config.toml
n_layer = 12
d_model = 256
n_experts = 16
experts_per_token = 1
d_expert = 240
d_shared_expert = 0
activation = "swiglu"
moe_layers = [0, 1, 2, 3, 4, 5, 6, 7, 8, 9, 10, 11]
router_score = "softmax"
normalize_top_k = false
routed_scale = 6.58
balance_loss = 0.00781
balance_bias = false
router_noise = 0.3
init_std_router = 0.017
lr_router = 0.00123
vocab_size = 2048
norm = "rmsnorm"
norm_eps = 1e-05
tie_embeddings = "early"
optimizer = "muon_variant"
lr = 0.0135
beta1 = 0.9
grad_clip = 0.5
batch_tokens = [65536, 131072, 262144]
seq_len = 512
train_tokens = 538100000
steps = 3548
dataset = "wikipedia_en"
Below are experts of layer 4 (counted from 0) of a mixture-of-experts language model. Rows are named router (the router's row for the expert), gate (a neuron's input weights, with its number), up (a neuron's input weights, with its number), down (a neuron's output weights, with its number) and show model dimensions 0-255. Each number is 200 + 30 x the weight over its row's rms, rounded and kept within 0 to 999.
Before each expert's rows: "gets" lists some tokens that make up at least twice as much of what it gets as of all text. This comes from a sample of Wikipedia text that the model never trained on. Tokens count by the router's weight.

# expert 4
gets: "al", "er", " first", "ive", "ical", "ent"
router,163,171,200,182,119,186,224,221,194,173,182,167,262,214,220,251,187,219,222,209,203,208,169,198,163,238,191,191,173,171,256,227,211,175,226,205,220,231,197,188,225,199,215,238,166,143,207,204,223,200,237,181,209,162,136,174,216,181,226,165,188,182,179,159,176,165,185,222,213,194,186,225,212,232,202,204,205,231,169,247,200,169,169,186,210,249,228,241,239,159,212,214,184,159,221,228,203,223,188,216,139,187,197,182,253,203,148,226,175,209,170,167,196,221,208,143,170,262,193,218,230,174,201,214,182,253,238,204,164,233,231,239,177,220,153,222,217,247,194,186,167,173,261,226,222,255,210,265,194,239,190,175,180,195,189,191,212,243,167,174,203,228,199,145,196,163,219,210,213,224,201,242,242,225,270,228,211,202,203,163,199,215,212,195,186,247,218,250,159,229,154,214,203,170,216,227,160,138,237,184,224,208,218,209,180,179,215,156,164,161,187,200,221,115,234,167,191,187,248,154,213,188,210,211,162,210,224,222,161,199,136,171,195,202,191,163,168,185,220,223,240,194,232,218,149,205,197,194,247,192,201,169,208,163,267,123
gate0,211,140,216,178,300,205,269,224,187,243,225,236,201,232,201,189,225,171,213,171,213,225,186,205,203,204,214,261,171,195,157,242,183,144,180,164,170,213,223,174,199,273,193,196,200,196,226,226,184,186,137,196,202,231,239,199,229,208,235,213,173,242,202,191,177,159,233,225,139,235,221,189,187,183,180,162,162,236,175,197,192,246,220,202,198,187,203,172,190,286,252,204,258,207,209,242,217,216,209,183,187,221,198,239,278,159,233,233,169,173,252,174,221,194,218,210,185,209,203,163,185,154,187,171,221,182,212,190,179,182,165,242,254,198,186,219,235,206,195,183,184,182,221,196,224,219,167,189,130,195,293,264,218,199,184,215,263,186,181,165,233,160,239,236,196,163,215,211,192,239,185,221,244,198,222,207,196,204,194,232,165,179,207,149,216,200,191,191,191,249,178,223,196,202,153,168,186,191,250,172,190,217,216,184,169,169,225,189,220,224,170,226,226,177,211,208,240,220,196,245,194,188,207,213,173,214,161,162,167,171,223,156,230,195,274,244,195,163,184,200,175,190,185,218,170,209,261,162,184,209,240,217,217,209,263,203
up0,212,211,155,161,196,202,171,193,182,195,225,214,160,237,197,169,216,175,202,196,165,202,231,215,193,212,209,226,211,258,174,305,205,210,173,183,203,187,228,187,228,228,175,194,190,201,231,193,210,198,161,180,209,199,201,195,244,232,195,211,137,187,177,192,175,178,133,191,208,185,233,207,180,237,223,208,209,194,173,233,211,233,181,237,179,164,216,128,225,251,229,220,217,164,195,209,248,226,198,219,193,204,266,190,267,167,166,199,236,238,196,149,254,195,214,195,235,188,168,162,230,182,201,209,128,210,203,198,157,184,115,194,215,159,227,213,201,170,220,178,205,190,251,210,232,180,210,184,187,207,172,231,218,244,180,189,259,207,188,114,217,207,168,231,144,226,179,196,228,251,182,226,189,140,215,213,239,255,186,177,191,165,185,169,187,175,213,209,230,215,181,191,244,168,191,205,209,193,187,182,191,149,183,247,176,194,195,244,212,167,216,237,198,239,155,198,164,227,139,212,204,202,186,195,128,131,245,197,160,204,222,139,201,200,235,233,205,167,140,209,191,136,204,240,254,189,209,176,206,207,231,220,174,148,211,225
down0,154,208,181,182,171,220,214,197,181,189,185,295,220,184,227,164,153,205,160,176,229,256,174,235,176,222,155,169,147,192,173,212,165,197,194,235,198,186,213,185,189,208,173,151,181,198,189,226,189,178,218,163,209,191,230,163,219,271,225,125,204,196,153,200,216,207,137,172,229,223,207,213,213,176,207,186,157,240,132,173,167,157,183,235,244,223,232,181,225,203,212,159,217,210,199,196,184,190,153,206,203,272,196,146,245,182,191,200,177,201,199,171,185,215,241,219,206,199,141,177,165,217,176,165,144,217,208,170,204,241,195,156,246,236,186,175,231,168,244,195,182,214,232,216,215,173,212,189,206,132,167,170,210,165,172,222,178,157,234,173,217,214,201,222,182,220,177,213,128,141,203,173,193,185,233,268,196,230,228,216,220,174,237,213,167,219,157,197,156,233,138,232,240,221,174,222,208,183,172,139,242,216,184,171,121,213,164,218,175,174,161,147,203,176,216,186,222,187,185,218,193,207,166,172,228,254,212,230,230,158,203,125,188,210,203,211,220,209,192,218,223,187,176,197,201,166,193,227,197,246,223,211,174,210,193,177
gate1,190,188,225,240,187,217,146,196,153,266,210,200,197,202,221,224,204,209,183,201,205,185,199,183,209,218,224,181,179,200,158,207,220,215,214,198,180,234,165,254,249,203,215,172,125,145,178,139,214,221,197,186,195,211,177,209,182,218,184,211,206,203,212,158,211,233,242,193,222,187,190,232,156,170,255,187,199,291,203,218,155,197,160,167,214,179,217,216,224,180,258,155,237,190,201,249,222,217,233,238,155,214,226,177,177,228,187,187,142,228,218,185,190,214,187,193,179,235,126,236,173,172,199,135,179,187,169,173,240,140,218,210,211,205,184,201,199,196,252,192,212,186,215,128,190,219,202,227,196,151,233,190,228,238,196,212,197,195,216,166,182,225,202,261,202,216,206,205,225,188,169,188,262,241,196,171,219,228,211,247,205,176,184,208,211,211,134,169,181,197,205,190,157,148,205,258,138,196,186,173,177,122,196,269,172,173,194,229,174,263,222,236,202,164,134,142,153,198,213,256,148,180,220,187,196,254,147,190,190,218,225,184,197,202,194,249,196,194,176,188,244,189,232,222,223,226,208,177,202,195,245,201,185,146,225,198
up1,207,236,238,245,221,171,205,210,252,200,206,198,184,208,224,182,166,161,206,171,227,192,215,171,188,170,185,197,217,161,175,197,184,165,183,181,147,214,198,221,215,200,273,179,184,136,168,147,181,171,165,216,192,210,226,171,218,236,185,163,194,163,190,177,169,223,210,176,219,217,201,185,135,229,222,188,237,230,210,189,224,228,176,165,154,169,205,228,212,232,173,210,227,247,165,231,172,209,175,153,176,238,218,198,142,137,204,207,196,201,154,185,239,206,130,163,141,179,214,214,193,196,177,210,184,228,204,191,216,213,191,226,197,177,206,194,162,194,173,175,208,198,147,184,195,121,237,227,214,278,239,176,283,226,209,222,176,164,187,172,172,215,218,207,213,206,204,230,230,187,155,224,204,210,203,235,244,216,243,230,262,227,218,220,180,202,195,201,214,132,208,194,212,204,220,217,192,249,183,172,226,193,235,232,234,253,196,194,197,222,165,183,140,210,206,140,107,156,194,198,235,175,177,191,250,182,166,134,208,215,184,251,149,224,223,174,179,167,221,180,217,180,189,255,247,247,188,197,199,159,237,176,194,138,215,183
down1,221,191,215,245,117,190,216,187,215,182,201,180,178,222,198,178,165,162,207,203,223,212,177,157,234,190,205,212,185,176,166,172,170,173,165,207,177,179,158,218,198,183,136,190,225,163,203,218,209,189,147,189,179,197,162,191,220,204,220,196,205,147,180,185,175,239,170,219,251,196,248,218,154,174,215,217,217,205,220,265,166,171,282,183,297,157,241,191,222,196,246,203,223,191,239,223,127,202,137,179,178,227,254,238,264,163,188,217,163,239,212,181,147,218,184,197,192,218,141,243,214,185,174,207,145,159,233,170,214,201,174,211,227,224,215,223,239,215,199,188,189,205,172,172,250,166,194,201,213,137,178,228,172,240,175,215,194,199,214,204,196,218,261,141,203,197,186,205,230,152,152,202,182,214,211,216,183,215,216,240,215,242,166,248,164,235,200,198,193,176,228,209,187,153,156,176,199,230,172,226,234,199,209,212,172,191,224,166,159,215,167,191,180,185,228,169,181,157,257,195,204,202,175,214,209,239,215,174,191,211,208,204,160,226,173,165,140,144,163,183,209,213,240,256,213,250,192,231,141,177,183,182,228,162,201,173

# expert 7
gets: " ", " an", " re", " is", " be", " inter"
router,236,231,168,233,209,205,251,176,238,215,222,222,149,169,216,118,172,190,171,358,179,205,171,201,153,216,200,248,227,188,201,205,202,181,202,177,202,185,180,187,178,177,174,193,169,206,215,256,212,181,195,201,164,163,190,171,198,206,185,252,172,187,240,172,215,193,188,216,229,228,192,223,209,175,191,221,237,232,172,166,202,201,207,212,190,225,158,163,146,223,194,170,186,295,183,148,198,217,194,81,192,136,197,197,242,208,184,175,167,234,232,183,203,246,180,260,186,122,221,184,193,195,290,193,167,200,208,226,226,195,194,214,220,163,189,203,169,181,196,186,207,197,183,192,122,211,191,204,193,251,212,175,207,188,145,160,168,185,203,225,226,220,212,193,195,182,222,140,215,167,164,240,209,206,203,220,198,316,155,196,172,250,177,200,221,173,186,189,228,199,226,189,166,206,213,183,190,215,201,175,184,181,219,214,191,196,195,220,230,240,193,235,217,187,202,190,172,182,248,182,212,210,213,219,201,205,202,215,206,178,198,192,225,137,209,190,210,178,192,179,227,183,212,174,212,167,211,213,206,200,201,252,195,210,186,205
gate1,187,154,185,154,195,197,220,166,169,225,166,157,250,192,156,289,219,195,207,236,201,195,193,178,170,217,203,163,192,190,142,168,223,245,205,181,140,239,198,196,182,204,174,212,192,220,131,187,194,192,217,218,198,168,175,277,199,225,198,232,155,214,228,250,224,185,205,260,201,221,214,181,217,200,211,197,193,199,250,212,161,219,212,210,251,146,170,216,242,217,180,194,195,162,138,171,193,213,195,200,220,222,207,242,188,174,170,217,167,106,187,174,210,235,172,171,231,190,149,233,164,120,218,238,270,172,217,223,266,207,179,271,195,198,211,216,193,201,263,231,201,193,199,190,163,123,197,238,156,162,128,205,191,231,189,175,237,212,182,255,169,164,155,230,181,172,181,165,200,198,171,167,228,195,201,202,198,211,226,184,225,170,214,201,217,188,186,209,184,169,180,209,226,208,178,193,195,128,211,250,167,186,237,189,183,200,214,203,233,227,192,174,189,183,187,236,204,173,205,232,161,182,206,220,192,240,179,172,149,240,185,197,154,177,220,146,247,197,189,166,241,166,219,159,198,203,183,227,206,184,171,179,211,225,176,188
up1,218,176,157,249,231,158,160,235,218,232,194,213,198,194,223,166,208,194,222,196,252,217,194,214,200,170,236,207,221,186,170,263,206,162,243,169,212,256,223,199,156,204,152,232,184,140,194,170,179,236,199,253,176,190,221,185,207,185,153,189,185,205,219,174,197,242,226,161,194,176,170,219,247,197,153,238,177,216,197,234,181,232,188,206,179,186,208,229,174,115,177,185,238,270,153,193,224,186,159,269,219,190,197,187,197,171,179,222,263,217,224,180,138,284,218,205,201,184,176,121,244,187,193,199,183,215,225,236,207,178,203,165,189,207,200,201,226,185,211,135,185,168,239,217,183,236,215,195,176,147,184,174,267,215,188,217,137,212,219,222,185,203,201,259,173,167,169,224,176,174,185,228,233,167,202,194,199,224,203,185,212,187,201,187,199,244,172,216,148,244,172,223,139,140,193,170,184,194,205,205,195,274,172,231,231,201,205,227,223,179,223,231,167,215,245,180,174,145,209,246,219,216,196,170,187,190,206,211,206,233,244,191,203,177,181,204,152,256,218,193,231,211,215,236,268,199,215,195,163,166,172,205,198,227,217,258
down1,194,198,163,164,163,236,191,175,166,258,155,231,182,232,179,211,215,151,184,168,175,182,163,248,166,208,161,186,222,254,203,139,198,214,221,247,225,212,251,216,211,241,202,228,165,237,177,269,220,205,205,193,238,193,192,184,224,159,253,233,183,238,211,201,210,151,216,226,197,221,211,200,195,237,191,219,193,256,185,176,177,188,162,265,200,209,266,198,224,172,196,169,209,225,166,180,185,194,197,171,230,210,182,228,228,209,243,217,199,167,225,181,166,208,171,171,259,244,205,189,196,157,206,177,211,247,254,191,189,222,165,131,203,182,175,206,199,198,202,166,204,208,191,185,245,220,188,206,183,169,194,222,203,187,198,196,215,141,224,217,200,222,175,210,223,183,156,229,248,200,219,209,245,203,216,204,176,242,214,206,235,147,222,164,184,277,142,223,190,237,181,178,171,233,238,171,165,221,270,145,248,186,191,272,240,197,203,160,134,176,175,204,195,182,205,185,222,183,223,172,172,256,153,163,166,145,229,220,196,166,209,141,173,275,209,155,220,189,233,195,147,200,197,253,162,187,216,196,227,208,210,179,192,212,171,207
gate2,172,227,252,186,210,244,226,171,172,231,190,203,212,143,193,262,238,186,202,227,181,229,203,171,187,233,200,255,234,195,256,228,200,185,141,214,197,196,213,227,181,245,211,255,220,233,203,234,227,179,221,194,202,242,210,164,195,263,204,205,191,265,152,200,265,217,172,179,215,193,204,219,193,148,234,169,151,195,193,208,163,162,200,209,163,171,101,220,243,136,175,204,198,217,205,172,176,171,181,175,213,198,239,192,202,218,220,176,190,230,166,259,169,249,163,237,188,199,201,193,251,165,166,229,191,212,234,148,200,213,164,229,178,212,201,188,187,172,170,169,222,155,206,189,185,178,194,165,181,217,303,125,155,238,171,175,197,194,169,178,187,212,166,178,172,195,188,211,174,218,207,218,188,179,229,206,213,161,252,197,214,186,202,270,211,282,196,180,221,204,240,149,215,181,203,230,219,187,182,185,168,226,188,255,195,181,166,234,203,204,177,218,242,204,224,236,216,202,184,195,268,192,226,249,217,214,243,223,178,187,232,165,186,220,175,202,211,167,162,243,209,230,164,213,142,199,223,199,227,176,217,249,218,201,204,179
up2,171,170,224,264,225,204,237,170,241,214,219,250,198,150,186,207,188,191,217,167,199,183,188,161,192,175,200,163,203,169,144,227,110,187,241,199,188,273,227,170,225,162,225,191,194,184,231,166,198,125,146,268,247,209,228,187,224,227,229,219,206,177,167,205,183,217,204,192,180,165,184,242,226,236,231,222,215,209,162,212,193,215,252,191,179,181,187,227,214,185,175,235,147,201,259,177,190,199,205,108,168,250,222,182,228,225,166,228,216,216,190,236,174,222,186,187,227,208,210,221,224,167,179,222,139,221,196,174,222,204,200,225,181,240,245,185,164,188,232,225,181,186,231,227,167,179,229,202,160,192,231,183,213,213,196,213,216,204,178,227,241,224,220,169,110,245,188,222,146,278,138,181,206,200,229,180,261,184,174,227,193,217,225,201,206,230,211,172,191,168,205,218,203,236,218,209,173,187,167,174,198,171,186,170,160,210,230,177,235,157,246,237,178,195,222,205,231,240,195,205,278,183,197,198,214,202,179,221,216,188,168,156,158,211,203,203,219,178,161,182,155,168,192,139,237,254,235,190,231,203,184,193,234,186,214,241
down2,179,202,191,201,184,222,194,211,173,257,211,183,265,184,197,134,143,199,245,191,186,227,221,222,216,242,213,198,195,250,204,164,158,209,187,208,240,181,194,231,164,215,153,170,178,222,171,194,197,183,199,165,208,196,227,220,166,238,213,167,249,199,164,189,195,178,233,201,208,194,175,253,230,228,232,207,185,246,210,214,182,204,186,184,253,225,226,160,159,249,196,208,207,225,227,251,172,239,267,187,180,224,202,176,231,202,214,150,184,213,198,200,170,254,235,191,214,228,197,185,181,176,244,235,252,255,298,237,187,155,222,174,230,228,158,211,191,196,201,187,255,182,228,194,168,197,209,209,273,192,240,203,228,203,230,177,197,185,173,193,141,215,260,247,245,185,218,207,243,194,249,170,241,164,185,149,194,235,202,198,197,282,132,192,148,233,176,198,192,213,208,260,174,200,210,252,239,198,172,193,245,222,199,216,245,167,211,209,179,193,229,232,199,155,227,215,188,157,150,224,194,217,255,207,198,237,205,199,152,199,210,163,165,222,210,182,266,213,211,177,188,182,183,211,254,189,250,171,213,171,182,187,219,212,202,244

# expert 13
gets: " of", " with", " for", " by", " and", "ed"
router,215,203,215,202,247,183,197,222,155,164,184,235,242,234,167,254,267,192,252,129,158,162,171,191,243,203,208,190,164,245,213,209,164,229,189,166,155,211,225,233,192,256,178,161,251,227,178,183,218,178,190,208,267,165,157,213,194,186,212,169,193,166,151,205,214,170,224,185,194,187,268,209,168,190,207,170,172,181,203,210,188,182,230,166,206,249,226,240,202,154,263,213,195,225,184,242,224,167,241,217,151,205,238,190,244,195,156,169,165,197,199,157,193,248,222,242,174,199,223,173,172,215,202,185,181,247,152,195,219,201,220,209,229,178,235,233,199,204,237,251,171,167,240,174,234,165,192,208,141,215,247,252,184,248,194,189,170,168,188,190,207,213,219,176,194,173,187,197,267,221,224,183,194,167,187,244,195,168,198,197,155,196,222,166,254,194,239,212,155,177,208,209,196,185,161,211,247,183,177,181,195,236,135,196,250,245,205,185,208,163,189,169,201,181,159,212,201,138,247,199,197,172,243,244,166,190,243,215,151,145,227,214,171,189,172,199,204,215,164,199,246,218,214,200,167,224,201,212,250,175,185,160,217,205,157,237
gate0,193,218,233,223,208,176,225,167,184,193,236,197,197,256,183,196,215,264,171,183,255,243,184,123,177,228,223,194,173,197,179,189,198,183,209,214,201,207,191,221,184,174,234,184,223,205,182,194,169,203,204,178,191,185,152,239,205,215,178,133,177,189,176,205,237,234,229,216,182,221,198,191,193,191,181,203,201,201,255,203,234,225,164,190,249,209,248,183,275,186,180,159,254,205,217,198,163,212,177,188,208,194,255,145,180,193,185,189,196,193,181,220,236,173,225,205,237,216,194,254,195,190,204,243,179,218,249,214,180,208,286,197,241,130,235,249,175,194,227,216,176,229,217,192,210,201,218,203,174,190,190,197,196,238,251,111,204,258,201,160,178,121,225,162,169,163,242,172,195,172,193,181,225,175,215,273,143,208,179,157,156,193,148,200,143,199,173,230,200,185,207,189,164,181,182,196,184,238,201,210,195,170,221,168,245,182,192,205,197,191,170,230,218,226,136,244,187,211,186,234,200,211,263,196,156,177,168,206,173,195,144,173,238,175,246,169,215,162,183,141,241,171,249,195,249,201,149,163,190,190,189,248,167,197,233,195
up0,183,199,188,217,260,287,188,210,200,211,185,185,272,204,198,185,147,176,236,246,178,189,176,225,181,196,119,246,178,244,295,218,192,169,220,192,151,191,214,199,226,186,257,172,144,189,184,184,195,249,196,193,248,189,242,190,238,194,208,189,212,181,199,192,175,186,216,224,234,197,235,193,204,161,195,179,193,194,220,251,197,224,210,211,175,202,116,217,218,167,244,200,219,196,185,207,171,169,195,155,216,223,225,227,255,208,213,203,153,202,157,206,230,177,165,222,174,196,179,219,192,242,240,149,172,213,206,166,169,190,145,187,210,186,212,164,173,172,212,169,214,130,174,207,182,141,195,196,164,213,240,219,269,185,189,241,273,171,233,191,176,202,241,204,219,215,201,241,176,182,212,229,186,177,226,150,163,249,244,182,222,225,154,205,167,168,204,189,199,215,173,240,172,208,151,209,194,219,202,171,206,164,240,203,247,233,170,226,153,215,223,167,224,220,202,182,239,217,189,197,240,218,200,248,201,167,205,207,167,212,192,200,262,219,153,192,218,204,166,228,138,205,199,239,168,190,213,177,203,272,165,145,217,182,190,181
down0,210,209,215,203,188,182,229,184,174,189,244,185,266,206,179,229,196,202,225,205,199,226,198,232,183,229,207,213,184,219,163,248,188,195,151,239,214,252,206,168,162,231,233,177,201,135,243,186,156,242,194,175,217,190,128,236,227,165,176,198,238,217,188,209,211,153,187,219,209,240,263,218,241,215,211,185,177,251,199,173,208,241,161,202,163,175,213,214,185,191,218,178,233,185,175,235,160,158,196,242,188,178,165,242,179,196,167,194,219,246,189,202,165,159,187,230,205,198,205,261,151,184,203,243,227,155,162,188,224,153,269,210,195,189,232,199,232,177,173,213,143,138,222,174,205,224,217,172,171,220,168,191,175,152,193,203,231,248,234,254,186,166,211,176,209,214,151,130,176,178,213,231,182,145,178,179,164,153,158,214,218,169,178,206,225,174,193,143,218,210,146,189,183,139,232,209,170,185,202,189,154,231,192,179,190,235,247,198,180,188,186,213,193,192,184,188,168,204,192,194,276,151,223,141,226,219,160,228,179,151,223,215,169,190,201,213,252,155,196,188,240,201,204,208,238,236,216,217,211,189,125,209,178,229,205,266
gate1,156,226,184,164,212,136,149,164,199,178,203,162,215,225,118,218,165,174,182,184,159,152,208,214,217,142,151,176,231,194,184,181,160,220,215,200,220,177,270,229,164,238,182,201,206,181,226,191,230,213,161,245,146,196,165,215,217,220,271,174,198,197,219,225,223,200,248,196,174,164,196,258,223,203,220,218,219,158,218,175,218,185,176,214,252,227,239,213,200,194,199,239,200,144,198,166,176,221,206,158,229,212,177,238,215,189,202,182,190,213,221,214,249,185,183,180,221,233,175,244,161,193,211,255,227,208,178,114,199,281,221,175,153,154,216,198,124,207,196,172,213,175,168,171,214,199,174,194,227,136,123,142,200,173,236,218,215,176,229,189,192,245,262,229,192,194,211,248,173,174,178,214,242,187,232,226,168,188,227,195,174,179,185,219,189,168,223,193,182,219,173,198,148,214,195,229,169,169,203,201,185,185,206,235,155,175,153,236,230,229,210,192,220,188,204,178,224,235,195,232,186,168,147,185,230,223,175,230,165,158,202,198,171,180,157,194,240,210,206,221,242,210,210,202,169,240,197,220,240,230,169,186,226,180,201,265
up1,185,166,215,228,201,180,198,207,257,194,212,182,146,190,144,195,224,248,241,222,210,182,222,202,153,238,264,269,186,154,200,144,172,161,119,196,213,190,177,170,210,187,218,234,178,174,189,236,230,206,223,189,229,251,228,179,206,149,220,222,233,225,185,218,201,178,211,182,213,199,195,202,255,212,144,221,188,239,225,218,226,211,217,185,129,156,215,199,181,170,213,231,219,197,185,234,229,249,203,253,229,195,197,210,172,210,226,187,218,205,217,231,181,166,171,208,194,240,190,174,217,183,150,142,187,168,255,269,245,212,197,177,248,206,199,178,207,214,158,212,187,197,207,257,303,210,204,213,205,261,203,217,230,185,132,204,238,231,140,203,227,169,151,196,219,149,183,191,234,226,214,146,238,140,220,202,211,219,183,179,126,172,187,218,199,239,169,227,181,196,208,218,229,197,179,194,221,211,174,272,206,217,138,188,235,137,236,190,203,208,222,217,158,213,195,189,159,165,211,166,241,197,208,211,267,222,199,183,230,182,208,207,180,234,238,195,182,216,199,176,143,219,208,195,224,235,197,218,195,216,185,213,197,226,196,210
down1,184,163,210,194,166,180,179,222,162,221,139,198,152,272,214,187,202,238,213,202,150,214,218,220,237,281,177,214,225,159,186,228,226,222,172,168,217,235,235,181,183,182,213,98,211,131,201,156,198,209,178,234,175,191,230,212,196,193,201,201,205,224,225,172,217,178,241,207,208,234,204,226,204,197,184,164,247,240,201,219,165,194,210,154,175,234,169,223,215,236,211,232,175,143,195,209,188,228,220,196,145,192,230,208,205,249,192,224,175,208,164,229,188,183,203,208,172,226,204,200,225,215,142,192,230,144,186,190,154,143,201,255,178,170,231,219,235,216,177,206,201,197,205,218,240,142,263,220,198,174,214,158,209,210,229,202,177,193,178,169,199,186,166,185,147,215,166,218,248,219,220,198,141,264,208,158,181,157,242,209,172,273,259,244,193,210,168,244,209,183,141,180,183,200,204,191,244,230,218,196,177,235,227,208,194,218,187,161,188,206,163,214,239,173,196,210,190,212,196,157,199,173,126,244,157,192,167,208,174,206,135,203,134,183,218,186,255,187,212,170,194,227,191,165,181,186,238,174,178,199,240,148,184,218,181,219